Weights of a small mixture-of-experts language model, trained from scratch on English Wikipedia: width 256, 3901 steps.
Below are experts of layer 7 (counted from 0) of a mixture-of-experts language model. Rows are named router (the router's row for the expert), gate (a neuron's input weights, with its number), up (a neuron's input weights, with its number) and show model dimensions 0-255. Each number is 128 + 32 x the weight over its row's rms, rounded and kept within 0 to 255. Numbers have three digits each.
After each expert's rows: a language model's description of what the expert responds to; "comes after" lists some tokens at least twice as common just before its tokens as in all text. This comes from a sample of Wikipedia text that the model never trained on. Tokens count by the router's weight.

# expert 14
router:117144133073149117103123124078093113097127139067125139066134117151119131097141160142175115110108109145175102119065149157080046118219134115084130153092132171144157145138070149154082043120164149082121154199143114121137104090168141101155091157136211144145099071129118110051076140135111174171125147144144154166097150167114126123136137105217143163084102134158086118152112080142150083110112071094109167131119130126061126118118115143088112082150161053146138142132131113137159163160136103090120139174145170111100115123129144158132105140109098096145092152139140103117124101109176161148145176128146107048134168145146121096177115144157127165046208137134141117120119109129111107085123096190168090147130131064073084144169093088121090133076179110081111123138157148177143141127074115
gate0:134067100151116147161049096114129150107170089062119172133126182124148179103127090112094152106129088165130118122102168108094154126188099159135136123105085121059101104113138128145107115148154163190119090142139187165125144102161159094151180108106157129139100093089157139074078161155078141099101140158112115079119181095160134143073044116186171118110120116140176082098117158113162108092105127124122106140140107096126158225196187127116111106189133144157112109108107123128163123192129182179123128183114123109128170139151072143115098172084104128091067151079124095128092108150079137091167168171148101136188169098109133141136163123131171113141108124125111117151113143095137098079073123158103141097106099144142141087072160066058118119161080085108122115073150172137167082127087109
up0:136161160133127109122133070148121089096153140121096156092228156111128188167104200091136105095081154154132168149140086112137126136110146080101126126097129123083151149116144093148115129133142127089093095082135136090126178113097126091136101120162095111092124114098125131118130170157087132060171132164185112124137088146100093212123157103140154154114151088103127063168100185131109108153082099088158097112152056087060173161109159088141118139137085119169161097155088078091153086128120192128160148114147128134160125079165076129156131166165134148151150206172081151091106076095129135118164131104081137138081136157153167121180172103139176119130139143086178145162141082134097110116152139105116146122160181109108107093134143203110142103177070104179138157170148165203136079078085098
gate1:208157149130169164133157086123100156121153130119103164104105125144100111186112159136177117105128162119152127130127122133130118147129153090200143116162111109169121146157139153162149117167116125135160129149111147153120148167120071133170104149100129120144133121073132134120142095165115154155113124095092081138103153114115124152145128158166151114118079136087163201167140134116075131117199130116106179053110139098175102152118103159153089069067136151081255099126200102060086107111115171115134158201088145149155144162149130133158140160160112134186096124139071123160160147130147178077166133160108154152089102108160078181135163180114123193153118131088142132178154106180075067136160153121183152146140124115122142188157122102031117120128157053068087145141123104084117136104126160
up1:114119136119133142149106151134166125160127114099142079135059095092103121177110158127185128130146141152121066126144107098116177134123097081127148157128152068131197103166194105188097129118112140090074147129170097157087169097120174195096110158129128097164166157141110151113137104131154151104048123097164154103191117083171122107111134115130132107159196130145116155141121185078114131082090068180131117097133122139203170101087118097223073154139146115129161130099222099052156092108174160074132071187144114075131200122138122152052103089153111140191149154101132132130146141110113154122104135096126114107090152109068157099108154100162104106146166134155118092130172148122113145127125131086111049138126130109148144170179140154176111110132138169157168147094129120125066148131135141
What it handles: Field labels in infoboxes, tables and headings, such as Total, Location, Coordinates, Preceded by, Class, often before a colon or pipe.
comes after: "-", "|", " |", "==", " (", " •"

# expert 5
router:127156123056184105140106123127107099088087142102141131055159114175157097128137153158098145161128144175100144129106142102144087138165140124179080125131099052148129212128134148190109063076150136140119109098109076095113136168132154038102092139137125140116131106093149080140082134118146127146136176076122141144131131064130134053121156136128135169152195133128152138182167113125066128095210102089155122174136163117069146141143072180192106145092114077164150116206159136122113148130100110054101151144140130119140065190091159100140095120127178097128137138051127128163114123175206157144139179106151137080136155127117111148157135067148139134100162073093124107129112104129146149177129080165121117162131120120151126107118131066106091111171124129090177189145130081159105119133137107
gate0:227141163114093148120128116117137153117117083171140123139156163049125163139151088053168148185185126045112110093132134144179112102143134146099162120102136113073149165123170145067138057133130075209172170149063133124116132150107124049116131154140178160054117099037102142143122166141135163155108117085106138135121142175100141102128055113112134112150148147125114193118117154074126129087133148136195133127108174104097106160128122089137085113113133127144198109056131150157145101147110143125170150111109086124053140094135072136078110076108139101181163109160157085160150129136156155142071129141124141130095170085123114093127166129125108088087160130137148136163168114128110097106083147113169124137110149130102119149106132117159182114109177117121087091130071084150114100182112177
up0:144149171078129129105141103126158170111120097136123127094141110124136094101180165094158097163119134084148101055118126176134079107228108091126166112089132128107083184149114097087128127149142097165104159134120123160123157201095090035164172149124146124107167098082098106139134153176157136210118132101077099142145163150137153136131108135122178100101172121129135182141144098104094178072123117103197108124124152121076139191197127069094090105146096106098179168102125121101142063109141111126184150128155127160041134097101119118095111100106093102144161133141178136143147112143191190114093183151155092089108112054170087110155069088124108102099130150172116195157115124080122105146136158128130144156087144152108146148098085116126159101096135162120082087087089138169153126121081114
gate1:106107155169185119141141129164061114143043109200157153139128093110097099135095103133115160105133176111075136103111122110079171147126108167078113138147128189099110146104125081144127135164130097032066088148104130125105185082201152124148107167151086120140143146177128098062116155092185136100098147106187164150140108115139150133134142082093070136101169113076190162124160122101137101138155189150127185148178168132070068085156179183097114104141146160126153094118096133106109175196129127174124155156061175123157109111192158095137080104059156143147182138144174134154118131149113166102202122128105164179155131109140134107151083088150112163133132133124150127105174141121133096150166117174130125113074116117139106180148099117127138159118112140112171143136129111093121180190100148
up1:168131122152175143164200111142123145095075178148154139071154100138090085127072155155135107145134064087133147138173151114137109179138127129173136129139207061120159127176190134151159150133109129070137084164156141113153169104187130099041107071080034119165136141154140117167163138095148140155034108162084138121138087138122157139128152117095154121184160121152133130103198117094111129114124145149162143163095105165151116095129172145126099057100113167175115113090130125180108109151123161157126149134143136131135145131149118156094109079119131099158156169137161156081069154110106138060119158100071105136086106159117162126166114142086098094114090111161143104134107119115157113152150099171197160152135150171179181150175169149105206110103085114124059138104134143148096148174171102
What it handles: Pipe separators and divider rows in Wikipedia tables, plus closing parentheses and colons in infobox fields, such as "Nickname:" or "1895)".
comes after: "\n", ")", "4", "5", "6", "3"

# expert 13
router:086128142119235093038124135126128115047138108045123104132162125121195065143073140165136089143122105139086132123092129161152160165244167131133137187128118110101120149090119125113155086134157166122137145116090105098083135185109078066102170107105140166161138100169162148087123148118120137130171165099127095166092164108110159172079134143109146164162165082122114091173156160131121119127106050152137121148105114081114153123157067109124151093101119130164110168110157104109110110207132115048133169143133081098209112146133140119142140147108170115119153148136094093147138138145115141149103083104114189060120127125114138085136138095162103116115122063120103149115090108160151128121099082175121152126166178149175086147125104149165101141100151184123132067107192145131089129136108131
gate0:117167155114135143150113119112099125103141110154178197132118106097164088135158133049133153154209210150134120149127097121123141121135107119164135166207094156101093111176073102097157173094190125126179130196151115105093161091155090137125134118114126129165131123111134129110164143147164112118171142164156118073169142136087105152127120142151202108154143161069141105140108131077125120077109117114073097168139169120075090139141107117126097089118136120073099149115127160148109115120140132164165134113093091100154080094160198129168126123121145080163114135123143111089138063078129079135104109133135068109113170089066085168176176143092098151158140119148096130027190109157133157092180117128091166095140186107206126117116117177140119125095199090082149167072174119113105076109128109
up0:126085106137102155128142141123134119164180104114082113123078119154096104135089105147137153094117113093074111113124109144139129111116143153128144145129185120152170093073153153179091141219060200132065111135143183128150150138116121130159135162154066101110142092123126140148137094105098164145107078105128124155084116127185162073123132106072132106139153089125089146082162078141161098117131153139156125076146103215195143120150131145154216127141108121171104083121133165159166103069159098163090095116191166112181171108103097151054129153123153167105152123122089108154130181120107117147162131128139197150194071116120135130141066175137138120135130211160150091208097154073154098153121144107162171159117127151045200091129145107119131124103150169134128103124091148170141170124145141
gate1:146127051137117083081140125128119129147161178127171128082193113143121149144136135102150147108108128169148106148175099099151075137122100142115141141176164171098066133173165099077111126120166175077133143159145151172146069152099079067137126085127145077101136162130129180108143121117064148127116111109127116115079134113168100174079127125126144132160155168166166089089116115122094158153124123170136137121149140140104083156123094135145094159244156121114173176185217180172095130027126146157094167192116122128107147195145152142133133183145134067130156093130093130088140121169142088130121114151185089086122148119105132140069082128159100107048102204071081156087165157139158101084116090113181137121135132103166119079138118121124115143134112116131149129133126146088177083128129125
up1:096152100084127101092130132151089127160080080122070066159155123139068152147157137107148169088105121155068141170171151142142128150129102176124067118099164115159082160128128097133116132165149137113181113122157102114158101074111067133114192103094120112151087152115122121140092104135110127129116144143074121172114156102109188127131110161167166087197095095141087143141092100114145138145102111226185185107163157104133067140093171106120126085149109141125133125141128133114144076146142168161099097126178140110114075122143196098119094188151174115123125092199126118092152076127128157092159123189142123121120086190128138069127140125094126068177182159110133072101113123078188107142172115092145135186193119088145188153110090089114108170097149107155110093139113153066180060147137131
What it handles: Standalone space tokens, typically before numbers in table cells, age brackets and census figures, such as "(age 85)" and "| 1,002".
comes after: " |", "|", ",", ":", ";", " in"

# expert 15
router:112072071127129132090134109177150107013170100109144164169131094170192120089090181095126076167087164184124133159130095182098108131164116149137168144130094157110114094126163087155133126095147103112134236123141089083138131130142121082161170084092121111116125133080142125107068147141098152158155121112077144166099118094079139200096090149127133174173176075164057132151123153146123078087142093147144208119141160150146095117099107104134069130144123149120128163053156113118099139123125087074118196147118142134103099092075108110181117106177154147119088181090089123110174098119130132190189136131116138118136112145128110088143087122149146151086186146148089145114149104076088131111080097175183176116116130142164140127138136132156104095099170154138124145117113090151085162127130095
gate0:159120138088158100098156061098138082110206149034112118096063131131177141087074167107166144154167138113169117159146143127146099169111108152115129122119182164109092157162136127109125190154129090143132125139133149106100156119188157078109080147095141158123089122162080206105107153127127095117122159115109129174092104149141115137123131110078127140138123129125143179169131096176118132128109098127040055123128099100150111115154160077126121165152068055159108162088100075131092117089058062137141142145086118092134118101154131157136143093136132136164111105133132179110163173148163135117152130117081074040099106152162149128125149094129149199165125073089075110108122187110139128114101165174162130098148140162100149158169138129143207118081114099201144129106103070139064103115144116
up0:148104112091168133104135065131117115134155153061067100126093117123108060096077167139185153104168124088148121154111143138120110143096121135167121139140157129138103194163143127109114161114096112116155123152157113163123126107188181110191120131052078171163121076155114163160102132130116101124133151156097141207129135143092126085049175067100139082120129157178124133138148080134117126118104071162093095139122143135129099152152122067120147193139035103121074131092108127134118134113072093113129126152122080098116081105132114183166165065187117096108102105161161131099161163115154188115174138117059109066093099094137116112136152096137125187157083158084087116092118205089139135077112220175150138131158145115148097145165158092140166129095070070131123128128110126110096141143152139
gate1:071152086106094110115114108128142088119194155085115178145121115091114097112165102171144108135190146142142155159143114156106194166102165078149121127176175130084116145133144087063125155144143131175117113177128147124154126120133108110094097067127133085139136102107158117129099136154116164115169148112100079059162111150103159070125123162139116122153143086106148182093141096154105168112103107142091164093165147112137111083142135148109141169167203130149142117223181142091122100147141081129146103154079151143173173138092106072096069114175164149085073094119122150121159110091142134145119080127149112104086092104117097079100140067121138122209104127158165203135196185154117131061177090129215132142143164106078085187140155077130124142114136117109168138102126110045157116149149122
up1:100132085157160181109169083153151115085162125107124163133131163182142159141171150154164112103165170186157165160161150152114198170139127105170120174142183073075127095179192112069149175098181137121097145130158068065095209107129086088070115135101155099124082050142130096144131184067156171097172156172148133113186117122115092163143090135167101141136103143093111108120109104164130092130116109118095099128141136175122073076130082119145192092165150116087134128196154140116088123139142133158135106142072112112156168153133063106102144119115132123149134149103108118139163072116139097107112125112137148110093113090156128084149079163096105192085132114179127115128142184092145158122116038124136143087140106121134174189134162147091120141094174153123169055137127097142151124125164101
What it handles: List-item hyphens in infoboxes and lists, hyphens in compounds such as self-sacrifice, dashes in scores, and unit abbreviations such as mi, ft, km.
comes after: "\n", "6", "3", "5", "7", "4"

# expert 11
router:144115142157191116116118093096111134039112157089108110091126130186106113136129112161121120141111150089098140128101114096127148166159111108120120187101176154131171139039168208111165080165110115116152135157144088105093105153167068119146113157139110079110116161135136102120120161054134111071143156149115067121138110090136168171085143098063130144147139080091182089103195145135107085076085128132153126127172227091127145087132176153108161147062063119136116106178128138145141113184154106090113166120111118101171085082126085123141132125122151139183103156122185081114135222163149184156205118118139098110134073115078119178120101123108154161149151122158107115107110149162132120129110106134125167121160121157167090154121131140124119073092143135150172056126116162126114094172194116
gate0:170069121097152135077076127136133129161108105081144135095052087119096198157127151173104100087170189066128141079119165148118186069116139119127086184085147147102139161114122084115138106144106119076176163119112149130158074129122150142122161112134098118158151123121127169182108111088129106128164112164141072147130081079130118092092160140098142158111107078108143165085073122152113173148137193091117102145126153171126076100089139146118158104131099112139169107134154132221136143130128146120121127112112171132136112076152143135029164185115150091094134119146155189139156105112158081137118170086123114110126089131140146111120192138160136086153142132134098047145109113124110104092130101111132144199068120107137179096128142181141084137156157116117199183119184111088075182177206120
up0:124135142069146153136135095083119184133120122112151123099173086119178132135147149101174133111137140108126087058128100148084105151111124172144167147120184100115093091149057159089132142124192132074110141160107121132158143173171130143064156179149133111104157082140150135156136131134178160088153113150148105065149162122119100142106149140109131145161205089057080098122066123137190131141187146159083063147153127100137095168161109162101130172143105102118117109110133108131094151109132082168085081142112170145115196118059103138111154136145068085098183128187163119115107115148118132150099143130154173151055106176186119123152152075115166133153126130133139117152043121098132139166167150115155127176035120170143178091113124161180088135098129123126198143117099162127151062155181092
gate1:127161076161151152140170168141119132084110091137139094100127141143135076121085166176094168187147079104111151192131071106105127136173131149152118203099094128113125086106133128113123181156112104127150140094131061151121166175123126172076161151087107120150135100044144148078104049086120154150110134131127115109057103102130135137129081130169161113115161115118168145118162112135079159048065107068140131107140123139166087114065085091120135097131138154159143174109128206147139085129062130167123117140185075122126117066134095128090096127124178160084124131077147153108141105139113116119136152118116056125087091119096112103111126117125096051124101179126097169125107154136077158115126084109108154118103213140162081052092150116167181142089150101130079074161132119145109166110103105
up1:163107138104111076087102116182120145105176132120077134117107122124127129155137090100172166128118184133101092132141102131111096080130108104098125150114160208193102163178153068199080094138078093137097112114168146112158172086089104208111142091176073114134162118091128125140125151119143128157163127101186173153161100193111087060115134158136138155100114134161125142140072112136130116158090176151154057170175173085093183099165216149114108152164115151119162117107099089143174139128101154091086122121157130182185173084153194088173154108162139140129154150134137100113144173150161113146142097131052158116127079181133163080108141102098175097125103128145105078098133119134165098104141161094072089176097113141121127135138116110106135158143162117170102090148188097104111090163151081
What it handles: Single digits inside years and dates, such as 19'6'9 and c. 15'0'8, plus century, present and BC in life spans.
comes after: "1", "9", "0", "2", "8", "7"

# expert 9
router:046083128165143093120165178079177118169094167062100165137176040217134089116127153131128097138160143122139130123141150127144110150197137185135091191102122087095132116087160117057106090145141114088119138166166107157125100157178114119127120085144124165147157117122119134152133115128156094106137091116175058136070095125104150179098073147121140152107154132155131110166166110103083126069129087122182088095167126118128149122144106089118135086115147129165116137127086127125097155100059063133124102122140119151152104162080145152148105192113095150156178096088140110125159112122203148105199147134184146065079106100207144163118134107071107128127172084120084081125145106137066123181099114202155061118114144102126118122164119130133128077116172094087138140125132118145098169115126109
gate0:154111093173114109085142099104113137145139135144158110134165160144052100133115105133174145107152122126113109122146130152140100115101185093075073077165100073049103169141137130109093125133059126193123073136092089119091145136116171074110126129082148156089147096188106137163200134127157092159159091126099155107143124134180153104116082108171147096176132165135120161132162200089125153157137075114151080127127104136059119140080146180153105140107170099120104152059115078085119155155130142121124145124120166146178136135178123138082078124131141108099149154089180117080107110108151151082127124117169116164147112096098153118107068128083130116207116183108139057133138085159120169148162146107106187119126072090211120134108157100155107136147121069115106179083177166191118135099166189
up0:080150167148100122095093140095101113137187158178106064101124139108167130097126098114071118136180141074101137098109066098098191109093173095170136140197174125176177142172111112139169077134124125124130129122048112114080087119041117107130142126074126136088189146139103108082102137138091121126109146109101077194124063113101106140166128176094084099121104158131139140164152106132228099138114116157130161104122121128100126112092085175127099102131136117087153094141125139127143140100129113127119147085142164198129122064143121192116160117134098162156102111161156121020151101127066106135079146148145131146128146191151110135108083167199153113089078093079128109128185088180151132155138114139121092075126188128115120100127082137136117135072121184124151148138077146156130169123097129
gate1:120104110098119132122131143223175054096152110076105134141128133120167137139107171102168123078127085094136115117132069127124138126095122085130075170080133092125136138064114120159087155100145092066140141140091119111124147141117092084113105095172128156156116126140125142099103103102151073102131104157139142158198165155086099134105101085152096113117119133167121121111122147120097068099084195148183061089161109169077166140145109110113128123102114120089070155159082147182093148145141178142091082059119116174062140142111160073144155150121112142192141089156166152162120141163085129100150073121171193113122063170143162160112090073125173148087136132113153084085136165057071140156072155107087132177115150133109154166063124177155110146160118106102087148170143149145169129138078164
up1:129119097100150093128112106125179087113109154121099135145149142083134174206115173161098091139112130149137107073100133125132115095122142106110143115152154183119090179172071116089106154163106120098154116127137159146155131143160140124099120120166136151196160130109106156110113084114085153130065123121172120155103147099103117098067095099107157188135129103159100110190082154135186137132076135168107126129146148180117151159123121102121129124142104064134129079139158113231142070152076138090128109114133095172089126189132116072139151143152168110153076060146090189141128079154081135102125079088167084102111137140135178141116093130083146232129160153101102123099134156091061141157079070146120170100165137092083088079082164102148125145121119173135122085098104131110160094211068181
What it handles: Articles, demonstratives and pronouns in running prose, mostly after of, in, to or a period, such as the, that, his, who.
comes after: ".", " of", ",", " in", " to", " for"

# expert 8
router:116170090207205107102169133095109098053074175130135150174144107146099099134140190164141069152090135086127116113059118132089101094132121080076146148072138131099088158102063147133118085098195131154157163185156136108102121144100100102113197162150124154148189140110162134106151155132168135138117110109150085177042089106072139159132122139112120129143131096146112101169149077118103172105159144086133173112087158152131175104093081118135093104124151118184111178138162230096094103115169130130095117114111100125145126115097194128164139144096140142078139112077149128132121113110160098135149095081123146146138096126125165147078113163070148132058098121136086111155143158127140082158047083129166095119094164128159161117094110086122198079110153133149127122129110106144068160121132098
gate0:138112171130141150112146143180140140151072124139138082130154092057100122135126128218115131098083097189148133115129159124151169161119203149131113175133106097054081118088116162115126100117075162162141108192169060147128165067188168111123200141123129176120111152159109158081097108141125177075107101104104157175150144158158150145151135159120085129102196135110119099169188142143139110152122095095129141174114079141196186144128080111100104122167142149174132068092134153198115174186117170142112120137159118119114175120149114163140124160119157161150151092187096096165105112108159098130088108196127152120156117142152204146146103172106121083158177106100136104116082118170117166103170119106175150122159121098112089074115150116120108079174122123133187139151104074140105130110086071
up0:135194118146194139089132131195140154161149052087132157140114120157118121141058108098122164147114121098113145129127129172074138159114104129074082101123113112119103136098135106133115153114142131089133117122094182131159081127111165163120127081155154066124159131162092152106143138084163077204113162075141173094159187133159116150163144129152128129133114163095144190123148146134133143124103129123122111219146083154137102083029144146131181145144099151153078140094116074132144192055085162116068129102096135178094080163122149133151126141072136116114126179173125131125095082102160149173097187095144138079166118116130146139076157146106135154154144134102095057160137098160151159136152127167125137216132126111179156194184118126115089060137105125081153131183148157145090164184140135
gate1:169112137112134137148136093136079106083096186125094122202134160092178116048169160185132104070183096185116156104081083104096133101125171105133138141079055090074126128117100147083192129186136106106102118164127121105118057074175127055116121143190139075106159085089108152185121174093154136162128131090060097129148094108117123154103160126105087109128135133148122106109151152092117188121100141049149151150164085120200126134115094103118097183147136169153111140085148162101127122160126133148101140148138117100130120122145132081104088098070097129131096128136124166128091131142157191151112133154174134132182159079137163108144141124148091125064072100105127129109150127117118153128140108193119150148048184155125159145088120080125109088147167114090124076171093141112150103091183093
up1:131140147111140096153153135157093080091143171109128089163137147097184107114151101135151129107195101173174174124090099133103157111148125089099164171066065126082164104121119156112154162129126151164162143093115147092142080101158126034116108111135162094121124076111074107158130146129123134160169119066086134121128095062118134131096143148087063144125121076164085134150143156073116176166031107034149131126126146105229077139137121115160108173099162146117133175076165146122131077183123146150088138154125124090144140092102102096088125120042098158132105091125115127142109132150142151120092135122118139139148180123094166124149158139122121080103067095123143124080180134077169111118126081184107145148108168163067124194125115095114096089174116119085134123177108167111119101160182112
What it handles: First pieces of split words, such as st-aging, ad-mired, che-ap, and digits in table cells and years.
comes after: " ", " con", " D", " syn", " dis", "cat"

# expert 7
router:095198134099202128083099129103125143090136125113105129107138156165208119168135154163157127157109155152102122097123085169109107096224164163120079165125119077104158167113120202100146100079105124080130124193115108107111113102172145137112159147136136117126134140161137071113090161122193072135145198142159114202147118124098117125089125104138115147113123126152181092082158142154138079070161107137119184110103161110182128146045083085098103104119113092125145095186144119116095077150091127138102118130135114116166117135165152152177112177158121145104146128070102122156152133145164134183124128155128118042093123126169190145163056115117118083130153107188126119130180088132116159151066119191093091114088111133160103157147153075140178091078117158159172105112098130183085121152117138
gate0:204191093152133097143101093153097132058149122095121117151074120101133101127176084076083104181129104105170175150176148148155082120158098103120145096124104101107106118106202117148076112142137114176125164102140167171108091133152148141111102126108085088134136172124181168161136165153071045152159147098141157130107150136081131156153159215141118172107129039152138101099165141111115094124113120110150118133143124139147130105162101095136154137129105118107131128093169085121161112120089116122090094135146134099141154237133057149214105145137049120128128171191131115103076117115138132148187152118108142062083140108156086160172128113170107118135149160119149143147137131169071169113114171141175112053106153120149134136126135139166169159091132158118062151130121102185158130066095161
up0:139140169042126148126187131111076132179173089150097126144113128122123093077178123138100164134151166145078060090089092115150136083122131089074101131141130092075077143082156131103123112098126149132128145098128194057133159131165120124087132166134150133163110149156140214078094123104093144196129140082129155081156103132128066141167151175119108145081129129122111101085116111114174064172137168174154088087140143093157091112161151122115103119126141127129131122095117108099134096131170123080081198164111137123175152135189125062217061128134118153131149121098152120069089104170135099157089161100178132091147104151041129134167165111138070105144154194104099140138152130145118142095144157114098086108104136118118180118085160193128130148093088152098100136105109168167154169138090098
gate1:116104103187076126121165110124155178149109128101168049140168151168171087131179160195130160100119068155148115114178141078154085140112203166180161120098163141188111152163154141113143078157139144085157041112103116118177153155221099113129104108076100156106106150115111105113112145105142132123127082163133153095126111119138113116175147107156163170140102135142139165188140094070161124143079075102190127143128137158111121100123179154149162117184109101102138151125103167113071145126081101080106145135045156106130114095131178150161210166137126127107115105125079052102154114163151107104197123173111106118110080108163111106146149121175065160138166129128138132112099099115177182111185158158117100118141145107133109099121067153090151090089142135105158137071086148107095150139137123
up1:101151185127136132143050128135132095139137108097097059105132089109116113140203054107158111138114160148090121140120110112134156124123074132138107133127118112134162118100133119138149150098177121178108167099104126102069113124116119070145126157138154118154149092179117127114082023162124107150162120064123160096188179153105109145143092113172145101165121093074116136101144153129110211096165137094065140138137131103123193149174053142151072186056177142172079136130155130074165093151114175128136133217093116126113096156102149079100148104153147149106156159098122111177162090135070123113072112106136172142170136080111078093141143136187098077094103092128162116107126172115126111147089079083121190172060170148134123175124076107173133142145133116157118097152096125109120113136149130
What it handles: Line breaks after infobox section names and in table rows, and == section heading markers such as "==Demographics==".
comes after: "\n", " |", ".", ")", "==", " ="

# expert 2
router:076103121077119133129098152086123151086178168120056117166125125088129061098077148162061085116129171111137144168092165105173168139134164123108147089114090103133113189120103120089115072132118070131129119150145104122122173138182104133132101155137156110191126145136153140153156126115133160174144150067174136153057041087145124074126102070140130182139204141136121108161179142104149055130127106121082112123156145125083122087141086156097105110103146115172093174118102144080105099169135113108136159136125106108178114097148147158140089200130161120135134145169164076163128153114118191193143107118111136095205065111087119130053093127104078120141181136148117081108110132170146146145126100151119081164109149146106092128138112087095173082174167078108201179115133129136124156168122104
gate0:135110123092118156081106090105173144088169120162135121120096121161092102092154149166148160136160159166117116176118079155080111143133092218143127118156127041120149128160124097148094178073125136133138120148082097129123115095148191150154131184099179096159092109119145186150098122095080198102138109107171145141106177095080089118092131073077142172142152157141095123142113101141122093143139114142132142106058172108162135195146098105125063084141153156148173113187189117049175134173164149099196133115150131073115065120190121105134097124141094115201113093139138158173136130106096126100137152146119163122107100095112168125079138138166107105124167153112129130166102134051157098176114108169098145113136128099173116083105102164120171120133093130142124100183185096112151170073057124
up0:150226057178107143115109115137141074215107085088141148160161133098134156194104107141108137126083128089154109172146142135115126130113122106100131171162099180114142078121144156191127075115149135097116126107117147101170186205123118161123107126116135099157153129148142102097130172161089127096149082083129167115104102106105165136115167104139085106135163122094174119117192119129144139111080129152132154134117146126132134095119169095072116101121095157138154140108083169130120173097123160150128126079115155084137145154199176122103128119085127160131165144128182083072107100123131148122182121114173097176121198036143132157173091203126168102160101148121099159114130162159159097117093090081183077114088173119119081050086130120207093104133087073077135113117123149095095100170107114
gate1:144134130164106113160096081140122131190153101131107140178091119154119072146072105206119113168070103139125138119118089127155085144112140155145118161102128095175110164156116123155091125149068141172135128172145097083092123118143167163105137137178123075145150069112150157143117155139139177129119080118122145099155128098082155136150102139175060145141126146103152146105137058083144096177185132168093157123160176131122157144095147075160129111119160083068122159200122108106121138132148091095129123165152104075175052158126097093088115152142172120065108089081105167180129110157064169134134114175204136120205150127098134111090181103090161072161149102102093121129109104152114109126128168104177125199065106105118081135189115104106183090210132130150132133072134155166123131156085114
up1:199119117185166147122195161082188134131144125113067118135133125121130123127081168136135150107095105178142105188153196073166106126072117089123138111133146188098115150143146184116018146074131114072111092179158177151091091087147145127044110127201174164156140117163147123143153073139157177190078106152118103141126135155123063114167115144161125210141138142174165123156128166135140103109144142128135122111196144081162095111145160084163093164185114095081112095128107088113174098065085126143153138110134127133151080096156126139157121114136115165120161111191145076156149140112177065095179078130140125100094113149054163138143094117147153167158105137085128121171122106107161131157124145130121093133130135124112114100148149108108122121082068168144166102109096131147133192115135114
What it handles: Nouns like film, song, video, band, show, and word pieces inside titles in filmographies, episode lists and music track tables.
comes after: " \"", " the", "-", "B", " The", " a"